Experts of a small language model.
Size: 8 layers, width 512, vocabulary 50257, 106M parameters.
Training: a variant of Adam for the experts, 425M tokens.
Below are experts of layer 5 (counted from 0) of a mixture-of-experts language model. Rows are named router (the router's row for the expert), gate (a neuron's input weights, with its number), up (a neuron's input weights, with its number), down (a neuron's output weights, with its number) and show model dimensions 256-383. Each number is 128 + 32 x the weight over its row's rms, rounded and kept within 0 to 255. Numbers have three digits each.
After each expert's rows: "mostly gets" lists some tokens that are sent to it at least half of the time; "comes after" lists some tokens at least twice as common just before its tokens as in all text. This comes from a sample of Wikipedia text that the model never trained on. Tokens count by the router's weight.

# expert 6
router:129087096158119136136131143080089137078119106142153101080124114114160136087105154169155139135053148099064163223130139101103110153192059087182169113097121100113133085132050157125097146121072155165106125136069138113116034196093152098139154134085070170107110143173132149045090119140185140147138138210143076125190115147093172106154141127143165131116114118143093148146113125146142117141123
gate0:192082096107099090085104113143172146130096138163110195081113126148150121127106142154159098155137115133071146143150154087094069144153116151118152080128081133117153133177062125097177114086144167118201143207109163174153126121119099143110184097177093117109113112106112079089098153142128169198147168152145146085173115146187122134163178102164083128113144091139140133114059064115093108105126
up0:176080107135099082159161113127146092065142185135106173137117068120179107165111177120198156101110095179131082202112161119150135156121117106175164138146148134137165099112092134056037158146166177164158130110123191136109119104059136181073156141117144190084109198108065179105078140156149112112127187157119114161149087104110074153183084095149108095150117102149114163115132123146164189201103
down0:150101102138160129143087136108143143168150111130165093114140132135126121148119125120140182144177144092135122132103099086097107091145099098082108186150153139105116122083084049156135131098128098131093042113112143196136165136133107061144101041180121177141144129071151123096112161104134101163139076076116179091155135136162178066109098079071127163209108165083125154135115081148144101115091
mostly gets: "-S", "″W", "-s", "th", "-D", "-T"
comes after: " in", " of", " In", " to", "In", " from"

# expert 14
router:147103169113101130121091136152115159122163122140091157151152110099157128126119162116118130112105121140203081206155161144167146113087092105174129120069151132134107101096141144136090112110112165128098163140099128123194121102143098106136151133068127131081139130096160186061106069084123123171125163156135141136160141086101172126167115140121142116147089168118126126116113155174153140195106
gate0:117148136123122099117110154121098084121127111129140091133147082134134100133105139137132147132159102071183132170167137165080164111136101120137137229099131108126072153125154158142155127157081115154137093148135155131047154140098126151101131097124111179173047132140089108120175088136061089061194160168138116150150139147128088152121132146144109119063120139180133159151129123125124154099129
up0:131151088097121113105103165114178144100148068113091161125157161145146104142159127143142108134153094116173128106133127113082107120136106094134186169103071108091127146106079120061153130142083145094161019131137209097117154113146060175170101134178155127154149109162148083140149159144116176150203105120109092080113077162086152095124128135044089121081115161133118102135074110102116148113140
down0:126079104146159131145141139195161123118123131116096077128137118135073148061128122157101151147142116161127183163107095109128151161136057119129151104094108101085131166113122108150112109126135145140199050170118092114140146152118204133139080080066073097122107175169078122188111079142153077171128071115096106097148142157084116158141146123063094079051117157106132175086150094069146120172147
mostly gets: "=", " MPC", "The", " These", "with", " FW"
comes after: ".", ",", ".\n\n", " (", "\n\n", "-"

# expert 12
router:058085144179162208097150098199168126143142133169128179157117113154133145100085116127153110136084143158160147141175144173162132137137060107201111133131126129139053100133125106130156131081143183146133151142077063049152115151141124116109152127140124121115084104091161132146102129182185131127129168079126158139135109108077118125176120115168147100150136134125088151164100195099097166175138
gate0:113130105148136145100067114212142107069099113174129117123108130107178116082084181069148079131162117098164129098151175131129154113133121136164142122159176139109101152166179119122191131124190163127163074166147087156165109137139160131124148059190080119128115134105115140140183167109135094115086115148133155112138065149169114142125111083184095098159134153179093136063125140121172164121113
up0:121120121157117129152186147149208095075168114091117140155154123127148100113112187158149172157127145169153154136087103111110144138101147149125127068168066094130121114105173065142136155128140136189139099172125114151108101107083116174137103143074152095198120151103143068154061087165187155117131141140138137076128157126136133204115140106123128073135139132137115142162142128135104103132185
down0:060103156129127148138174194105040082084093146114129092040135111165113119085093129115128128133135152168155135151162142182126164090099117133124135138095084200117134203132153073197140167112145053165140139126190119115132134096096116133106133125145118124093114081147122102131214161117074083103148092100135150133147133137155126085154138164090163159088096105096148153149122131175123156165097
mostly gets: " (", " \"", "==", "===", " made", " can"
comes after: " was", ".\n\n", " to", " he", " and", " is"

# expert 19
router:087164183059123112100126077150157100163123092111131151163119121062224200177115172159165094124146170092151089112115101171145092157135085083134101165069072171076104175097117144157153134153100216104091128136088128145167095127148136063136135095036132115150178097153186156121186118070105151133135092194147132098141169071108105084082124121104126105125076071103190113210087114093105132116145
gate0:049124122114116176147106086129130133150066084080100173098140071150066112079145114115140133092138172128153144084104131128126110086114114162153107091110129221112100226110113123099128126115144127134157123135120138153128179122121083118068166104151066131152121182122095100072146133148216065114185127164135160058151071095110168155133099148112117178124145139097159164109199125064119161171120
up0:121166140088101122143141028080109143154145077154135125137152198159079186135118150119149149053061113124181112109146179110070146144134144114070099206162142098127139090066153120144084131126162128146090078150080161141152128066121067113045097104173139077122117103126179101161203149137152094108108099075092126170109106162162119129124189134079078175140086145208164129111111148155128157101150
down0:155151170117129111091153108136182140159114126158199146071112109099112113120132129196124135115167185182092119146107141177168132185075121121137101110098150102091123129168096137176129083050131161075135141141152136149097073155112177131126157118149159156092114122113154160099172112172121168133168155153089098118094133074135118091180150102139147073102139100048165160164163162084150129142136
mostly gets: " c", " latter", "05", "09", "achy", "iph"
comes after: " the", " The", " a", "The", " an", "°"

# expert 11
router:100150072106112112103123121160143079140143094161085121157167105076123131125058215122126128127131075170111199126104081173186118142105123104159094100117196138122077160117150073100142089137132169169177160143093154078132068110113098083101133125105110134124069118181140111057094091138124140122152098173145114146182104132153135123127143061059119101157105131133124128132097163157129103127153
gate0:108071111144092178117149155149070112107079079133101093153116147153190162188151154165125154144161136126135095103164078139192170057073100108137193156124068106140071154117167165129116134138111133132128114166134096167158136167128147137100131094101142103138171153153092101142185140090123097171197142153179168130105116152140155140125156134072107089090158160164131136108101181126118202165111
up0:151151142157119159167099130041121149110140104131174112115157136139134131135064111100111110137095134133129188201092150128133132138114150081096161146176201172107146112123083094160128074071149084144129169091107149126151142127133172118124126199107102117151113147115137108131156149109103154137128116106089097149151202167123153047150147073175097118099123098161166119090132125111139102070118
down0:152047096153056105078124149079154185168111093118089131100156107128108120072139129126164131138152139127140169131132093126126150127084046186092117107124118146152160131095093173119185137147100112118150109156138135107116123141129089109149170117129171115139216076112124119154098148125177067138120101117120118119129116163134084068128136121145099075119115167098143142128155180087105146113143
mostly gets: ").", "′", "\".", "°", "On", ".\""
comes after: " |\n", "\n", "3", "5", "4", "2"

# expert 25
router:129138129162103146130166167129189123078135074128134122129161145114114101172077154094145163142139163078138136116102162138148145165136072114136143181141178106104188101120068145140163102134145176130155154113121176142175144098133199135119063068085129091118120164111157122113126084129160117185123110128172162104124155103138144180116149113089134138082085126094128118072148160041125150177150
gate0:140121116168047155137156145080123070093156097117183115145146120116166120177090147113059157176082138112128149184094122207153112173122127121173060081134119102155132103137105158126106115153104089099106137159135151145124122202137150149090128117158157102121160143079167177133125102140117143120136159123106125085130151108128057061083145122106176059080145066127125125154123140174086096095086
up0:096108132125067144182190163050139092079135119107155159087144113101089142107110128106173143155102141100079144149119219130119181147110079139112057139153116104140207106132125129145075120176123147092076129127138168126164129102162139078154137203155130073122123134114156164117157088168106130147127133123068149086066130186108138068162099092179097126091083054109114128092087141158095158120073
down0:148172135092124181172061136114138147118128138144137135156152126114077130124195134144139214185121140149093112048110069114130141083123204118104086159122167154079096107203187100173121100130126159163151150103180084146144114123115157119089120092190135098175029156085120137096089183179135115159140088110109065153121117135148146152113129091099112139098128146190123092177117151160196110129148
mostly gets: " ft", " km", " cm", " million", " kg", " Coordinates"
comes after: "–", "-", "1", "2", "3", "6"

# expert 4
router:166139148135144117113158171083156104143149117113109119121099135120124097145175148104125085127108119130147096098153185112164132166105094093153103117101126164140127153045106155140089071069144140149086122153088121105171114097140147124165127185148112152090106150131186092141129078118112127145211109187182176084193111100100135147126140100128124057129121093176131109091147187115066174091108
gate0:102169113126076119144187122100130120111147121101134255120143114191106081168150120162093112137115102160162186098229137144075185138160103154141094113147186137125150100175192129122090165063069087135147171165125139085182126133140159117133127072095149161100153124136131136147061112119147139065144103136142154118099135142132165111155171122137145065171143136152054112128147116159125139109136
up0:102113089151085096095140156072087108161108150100053135113143140140110134105108117114122083117101120131151133089178089073125182086125114128121146061172103084110130147127154159163095062080098081099126160131135160117134179143170121165167154152106109123170162126109133107154146120123115152071141068085129155109077114124116200110150156199127122107128123100195130131110143137089115135061137
down0:134141120145158140137142160169118139172179137109155187134131103178071130103187197086084179191108145151167134080232112159116147112163153142167173089156104196090108183178167132151124142102121141150236110182129150133116088131147123117131125103099166069147133222111156087158117168167133124151101098109136167103083107139161088151184149134132089130139164186124150118121116171150169202163148
mostly gets: " is", " it", " can", " would", " was", " are"
comes after: " ", "|", "-", " It", ".\n\n", " it"

# expert 28
router:120094108054074109166088132104161112118090115108117109203153112130087163094140139116151117171150108137156073121113135158163138145070098125166160151127137162108124140103104079106159080168131133128183183138033123134142127072117108140167155094089131110109107155114104205140119139116061129146168109080103089167116087160146167047118129114151122117140114130136175134168086152158101077133182
gate0:090098125151152086182062060115141143114122116131117131189108101124182140120111116120091089098078164137143093171079127096075098156124126144103120111132143148095146172120078187088104133190110167147160133102132129145200113143118101114202146125111118125154140128138104191137102113075071114123109097118128078125167153177179120137146136126118105131157116111126166079121107098193132148174161
up0:116093071128130114150138069158146143160140131080097148137107094050101060100118108142128124168143150116159128173107179176083118091115142130151141044105144147113149136133164100124122096090153140072142117122089166091115125114085147111083147168156101174061149191091168119118066168150172175149161145133142094176136169164114195118135129117138138158104147153160144083122128098145143085175128
down0:081071096109117113082136100098154133004114138099138138144092127064137112132155127153127131125161074093132116102119101176092112096142109141112143140118139180153137158176147126111123135129120140116140142147134119182105114126123112126123122125117115117099121099116149205070095149124133104099139109173144180082132075132096149190130120071153157139147160165124082157107070121109097174082129
mostly gets: " under", " Clade", " ±%", " U", "|---|---|---|---|\n", " too"
comes after: " |", " \"", " the", "|", "-", " ("

# expert 22
router:084141156116094134137076138111146078141102118145138105172110113150118144131161158198121100113069141098151139107153186093167160154151089059212088110075137142133136126105106098099172128098136124155146084121103127065172133150111126142157138129133050119104135123222172118116106078127103127131132090182133127081155125143085145121213145071120181163136077106084177145177142125125128094138133
gate0:149073179139152118079090130117116143192126137056114107119129105141097112128090100165113123089114102098122149113134146090108145162093109156116110094146168145120123167152129155159111091144065151126190143102103192109114077123070115168141115086143123116131163139104036175130150083075087094114153126037121106150105063124253109127121133096140120136102121129128139101126113121099112185131131
up0:136093097222163140157112153069115121164096163197116100174088109137163140173192108174093174126169158104092147163109052133084111098126122142127112077144147103168088148172105117069169102149193125145134148153123083094099083130094118117122099136073094143075155165141149168127105118184132083109087170089082136102113121150139131116144166132122164147087184059135104125075133122114097118212099
down0:156136127118098083184161128168149150154102125117092112143119151170132170140112114167075137076147128163142145078186112075139093126194122094124159104065095116127163089097124091163150109124152137132158119091134154136188105079127112129105106144138113100095128180145159138148179126106127102107166133108118184080079066135101120138181142136102078143112192054096147130195146152168106135155135
mostly gets: " ", " known", " served", " or", " serving", " working"
comes after: " |", "|", ";", ":", " for", " January"

# expert 9
router:125114148116113140177124149115176144105160189151125092135124093077105210156139118189177117198122125107090063142189151107131115172114082133142124090143057183086172111105135183122135112097085177140119146141109129133170099114147129124148138075131137117102077146134143136090094127129166118061178098125155130045149059155130130110086166132071133068151144111054158136132121161123118109097161
gate0:130131197105102151080110128126121134130113158162096101140122136125141133161096102104075154114140099130135146123101033082148114170098099139109122077119128107122170041098136151128137104095096063123071099116118228114149148064137077118132139174179122091148097141161135124071153152137133099120112093139128102101131165092153147134091097134107117139073139140135150129106078125123102099161170
up0:122121171189080149122137100163113093134124136118143168111101120128115140072118128084127170166146109092115201151100152124138153125152164124148133124075135101198197120130095151096085144138096105188107212149136169119085159132184173160149099163134121075191071172129204164141151172184131114146103134118070176112148158064072143130147090125100178097164134095090151199124118122109174115140118
down0:185164128117137121141089097114079150136101139137124134121118153135176173154113122072106148119190167095141060136163150113136110183107165179147099104111129057105101111126146137100135140155152167093156167181206080171180070079078056123095198170091091180102204126116063103097183184099086095160144105159184122153160054169191142094175121087191107187088123128105144096122089137101080081070120
mostly gets: " York", " United", ".I", " Labour", "_", " Union"
comes after: "\n", " |\n", ")\n", " New", " United", ";\n"

# expert 21
router:096093115125138078118123129104147088122121124136121147165139104110137106133091158146143107110167118178113081194104148143159082140134061097119135098127165145149078113168106193192104122155145169128180117145049089154165091141132149121145099101121120105105137108115122149071147098157061129111177115068151175094123142089145124091145122137089114108146113126132137119157082156150111149091168
gate0:077083123214139088085120117108125112121077121170190095138176126120114152213108123121066146083134125170109112156136129171167129131108115123063159103146206133133144126162121096155152120092186116108090134127148136145143159115153139131136147119036147138145162153119135156085062123168133105122095082137114159068166087136196095116129135151135108144082142089141081076113105136110052101143170
up0:181107142102096126128140133132074161160125140098144193128073111151111157106131090129132087149112119119196167143120151136119182144149134129147081142213146123126171117093135092155144160096122077121228098184143112113119122138116177189038136137194062133104152121157156157197199163186125091139114148134086128140115181112107141173164122102174141094090080083145179203114055166139125160048130
down0:138109126139197060159136130180152090187173145150116096110107172120139120132137157144110107101056092171128156177175117159125132104180101095171148123103129154173069166086105143068151136114110125165126147097167101144124132166126067076213134121129196129138120108138140130166119197136152121119198163159170103130135105112104068119135126148109090191134136117086126119125086160142127131138168
mostly gets: "See", " important", "|---|---|---|---|---|---|\n", "|---|---|---|---|---|\n", "Species", " Nominated"
comes after: " ", " (", "==", "===", "201", " \""

# expert 30
router:110134108116060115161058106179130071095182153159101113139103087086169121104101161161172154149146140137154083165181116118142097126136071061179161135067155116090067153059156083118118152115140129125126138214081146086124124130151157149104107127145085141113158086095166134088113136118075105138120107183155148103136132121091144148115107081155138118170086114170127178128207159129138092131181
gate0:167187117134139190138183038175135112119146125137130112098109101116120096116124175160158099119128152113127088125203160161120159108158129114122073100171166073118101181182179062144162108074180162154108140154117115131163090146087109101134152098136127099119131126065111132063109063142159097136143163157175167136125174146139115141129138102111210133133087101091101114127083127105130091160141
up0:082077073176163120108159154134151133172115124120087090110129082125119141082108129134123132180138173141118056076118106127132107178116123108153148148182141120100160115169107140167102115181183126125193164136146176139158116163137107196143057130140175131130136155097102111142071114165139134152127143115155222130084207167142138138077109073129151114098099073138170145171141139125133119124089
down0:125093124179085127147077146150147155086168124118107157124180162144136085100123081086187096142103076114159214149090064158120158133153154152095119144124180113123114133081124178128058129141149125081159118135168090098150144093067142079134124135149133120118097182089145134157132131117115119056109085102102092132110123162126113122144105161143133111124118061124185123152110042150091111125169
mostly gets: "″W", " Yes", " before", " UTC", "|---|---|---|\n", " Succeeded"
comes after: " |", " to", " on", ":", "–", ";"

# expert 1
router:109114141083086130130139107166150118111099147131165139130108079092102118132091154166127072191182100144175141139161030147115133116148076118102157069218122104097126107169125140126119136084128143128193078180113118208145107102122130204101186122153073131121150219153197118153135140167106105106132080100150174162176120106127098120141142122194099091131112133050160112106088147134153194142137
gate0:120127156089168093117107092118097157135159175114154078095157136113170139122117111200104075077089113179121146151171164119102072083149149136191082108113166132117134091164148116081193107127173134075161133159075130138115117159181119091151179087132094136105128182198127151089142182073201183185142171117122145174072089113127120096150135108171142096129161051126182173160115122113168134099142
up0:155104158087077172169128117157160079145087099180168118107177103093121145098188168115096171101128140091122110115093157117133139079086115087135172104079059129170143163102168080148165153115115159191149148092127110134154131091084089134113167183074106123140108105169144134158156147144141131115146135146186140130118111145085153107133113076133116078167100135177085149138111148123133145109095
down0:088109125139128118166115137142153178108092127132094137151168195117141168179077091087116144138160115123100152115169144077164085108109071146138102123185152149147087103112147129123155147122106126060050146125144131079176135146131162152128055106101128122126187094084125132110110108052121141073154066116093156115129132106112165108085136102092122172112182084130108127126107159156096143075151
mostly gets: " was", " be", " became", " being", " been", " As"
comes after: " was", " |", " is", " as", " a", " were"

# expert 20
router:112127132119063034152152111146116086131082103115189133151170127115130120163158112192111132144082122119106146161139091137194119134127106094107041167128170150109098114130153088136142123134097121158102140110094145067138108104103129170089131096174184071067115160216135148111104091164151118067209152152143141112080172139123085137110119149128171122123088125094181180128144111106115152126098
gate0:092125140112145118089115154115084153126151120148131088129129138108095185107055146133131142163138104089121068155074132117101113158126097157113125143112200107112122105117156170104172142179147133180202130206074147149164111113119096126120115117153136135112095063111155177135127112117133100101168129144123140134110149118159108149128142187117094171149110119065205082145084145171119080112115
up0:117156148119127193109117126108097155151210074160128107118152108079149151119065100134137101176144136067148104143128124126124129130165096115110111123151161152067086070144178121109112108169086130115161141178104150166144118119148088062116180104155169120145115096096122096172107126118135076112161156110119148122111134104100135125120137188113153164097164162083124066140120146169125117114151
down0:155053101077155158117101118062100077117143137139062149109126152110089122150167112105129129129094140070119119182128102070061059123075121103134169109151117119170110168135126111132145177094181118073086144115146120106149173097160226116135100134148105142138139121136112102097151132113134080110116149164129079081095140103068118072164131181120046110128186142138166171112141102103138112169141
mostly gets: " and", " or", " but", " &", " since", " However"
comes after: ",", ".", " =\n\n", "0", " is", " well"

# expert 0
router:124151150109090113111076089082161154057166148129112069113119075110126099159124152123151061141099152114068138189125102175067102149155083076204096147069124113085114149170093189129102126148093144173149223141093143093172095119099164136192141070066197087124108113144159169133109096106157137136138138121157122125165125075110091139080140176142138177146087159088066165157089160126149137103066
gate0:174105135163112127132116068125166166184114109118083088177106146141097102084144135115126131137129133133150101142111152154124093108112113133080142113099120196116128089093128208088134112097104201124094107143128163098123141139121088127166107099116114094104106081178162153127091134183166167125152153030157112147114172172094188135054100076114159147159169143113107125157133128123158102100104
up0:125127141128136139153121105156123109112189088151145145109137091100164085126110127140156119125095084043151060164124123138108112133127141150202110133128192183153109124096131142134110097131172134134178148171119068108101051154066123110100122111149145176107104129094088214131159112130112148107131116148066083202117135096136077153143069118142161103154118140099133111136141114138120083195128
down0:048114135108104111049080142094062132081144095163145109222111151128145141101105150113112081121113173156131115108133164082121162157142091097120151148114119048131161142146079116084126142100130116162095155168141094179120133122160125165122124159095155162158106135084164115129105083118175156166150111116127087074141137165110140083086146074166121094109115164137080169141151116086143128089135
mostly gets: "201", "199", "202", "196", "198", "200"
comes after: " ", " the", " (", "–", " The", "'s"

# expert 8
router:088127111133144120095120119147109204136103164160104147098131092145136129128131147137177086108109067132110189144111107104137086173157053103128155133129132155079115135117104142121138181154127167097085106157094125138147149160092128084142101138091065095065133125155193168102114054101108142111194108159164123068174120102136165107136116055071103143143105108115201134201161166116094130135106
gate0:111139161119054097101123101100164046148092121109168139184173100094102090117099111153168163151111123121140111127133131088104105099120094139210104157074153108134124154086089148065109135127169140126130121197099136111089170120150088134119122092152140125115151119098168149111096097123136132074119128136085171127133171101113116068178127125134124131100067120150128209061098134051099114185135
up0:115134160131094116098111084083137103126087159099187106150161090059097104105125099114134145111097105116110100147108119069122130079143128150160113136127147147139109130108101124043067138107142150105129109147143110120093215100142072181094122099112125121141183123031163170104076098100183126116085131133088159143132168120140148111159076138134047107119105111138161180116098129114119101129101
down0:109131125176059116098134119126104086117091103062121112129125122151160112148132131169168160110112142146059169135129137176120128069145124124173139164098122180110184113149088176159172139207091062083185166120122097134147118163151137156126123156166066118142110087100102143120074218118148086092075143106158132132140182135110117133151115175123166098100127136122167037097147116144120084095152
mostly gets: " K", " J", " San", " Y", " R", " Z"
comes after: ",", " of", " and", " in", ":", " by"

# expert 27
router:148126116098131107135138172120085097118150080138161113147068071134139134088092116128153122148103096119122106162173155131173116147145121114117122177147180114111118081114090223146137169088152102108104102116074108128172124089130106129109144138096112123104164129214160148122143047091130129120169094161159112187151150128102142171128152149070134167113138158173133137120102146137090133140172
gate0:154156117076167128121096125127138138110115205176177176097136076083058186110107137175140159116063170119101140146179109132115015127125139138109107193125147147138118149124098138079122163136177164162141139129161114135128144099144149116093166135113108172128141126198161147138101123179182104106129111082130092081119141080100082109188078135120094126221068180115153133163131168112142081159127
up0:075100125106081059136103122113121140107147120122123162162122167070112083211099144149150133130104135061128103121117126115113052130127125120125103120132201094129115128129146138058147105145092134152156126098112129102123156183121134086146187101122100158126124121164148153187138139097104165158128137139154107118187108073120075150170106071134140122110105094190190051127101128123117083152210
down0:090116071198102064139078202122141158138096120152130169089099094174147103121107084113123169094132139199095066125049143137077158136152226135157163134111138112111155114137101128127129192136079097130131095134121084130059178185087135141140123174147105079166180134095104135161099118186171090155100112097116131101104175123136134160155137152102112080158091162065129114167104117102151134141096
mostly gets: " the", " The", "The", " This", " such", " this"
comes after: " of", " in", " to", " for", " by", " at"

# expert 24
router:076131118158152112096098081149123123145142156102133102121095127065129177131160118179117073173088089176110153184112127084124095117161062098196059124116129158084118123121047168118143163057211200146099070159106057150130148157134119101160136100115151135152137148152118141120136099171120118101107145130129111131168154085092113067186153076087156123114148131104118122143144136126129135098158
gate0:125148124090100117128158144174114092139147105153171195131149107110158173168148191104155091124145111133113143152182142095223156138129135102207152111164115195122091108047176054139103155121103149226136160158118112108136129106153152093099138101108073160086063130160083102145154150101110044130130094170207155122173188050081078133126069128124139095099091137109125141151175151121095146136140
up0:109160145120130106157135181185119070162149139173164172083136148108171140160149138138123126114179137108064067185180160084204133134133109102164164118142164145132150108071146071132132171068129154155123156125148146097144136123169145095056124105116134147122071119117079114172145177083140099138079127148171169125150170067145077127131086134162197124129111121137127104103148105136101091167144
down0:172120194095141170094143121112188157136119119136132146105121082142146130077144163130092146128090137184129142133226147180085101107155073121095125134149132132147131131138101101133119186122118114155135136143134226147203128083102163162147102146134125158094112140101138139097167132082120121140100106117115101133130114230089091063061160214127130134127109147147128085127073121151113088145117
mostly gets: " he", " she", "/", " they", " al", " Mc"
comes after: ",", "|", " in", " that", "7", " July"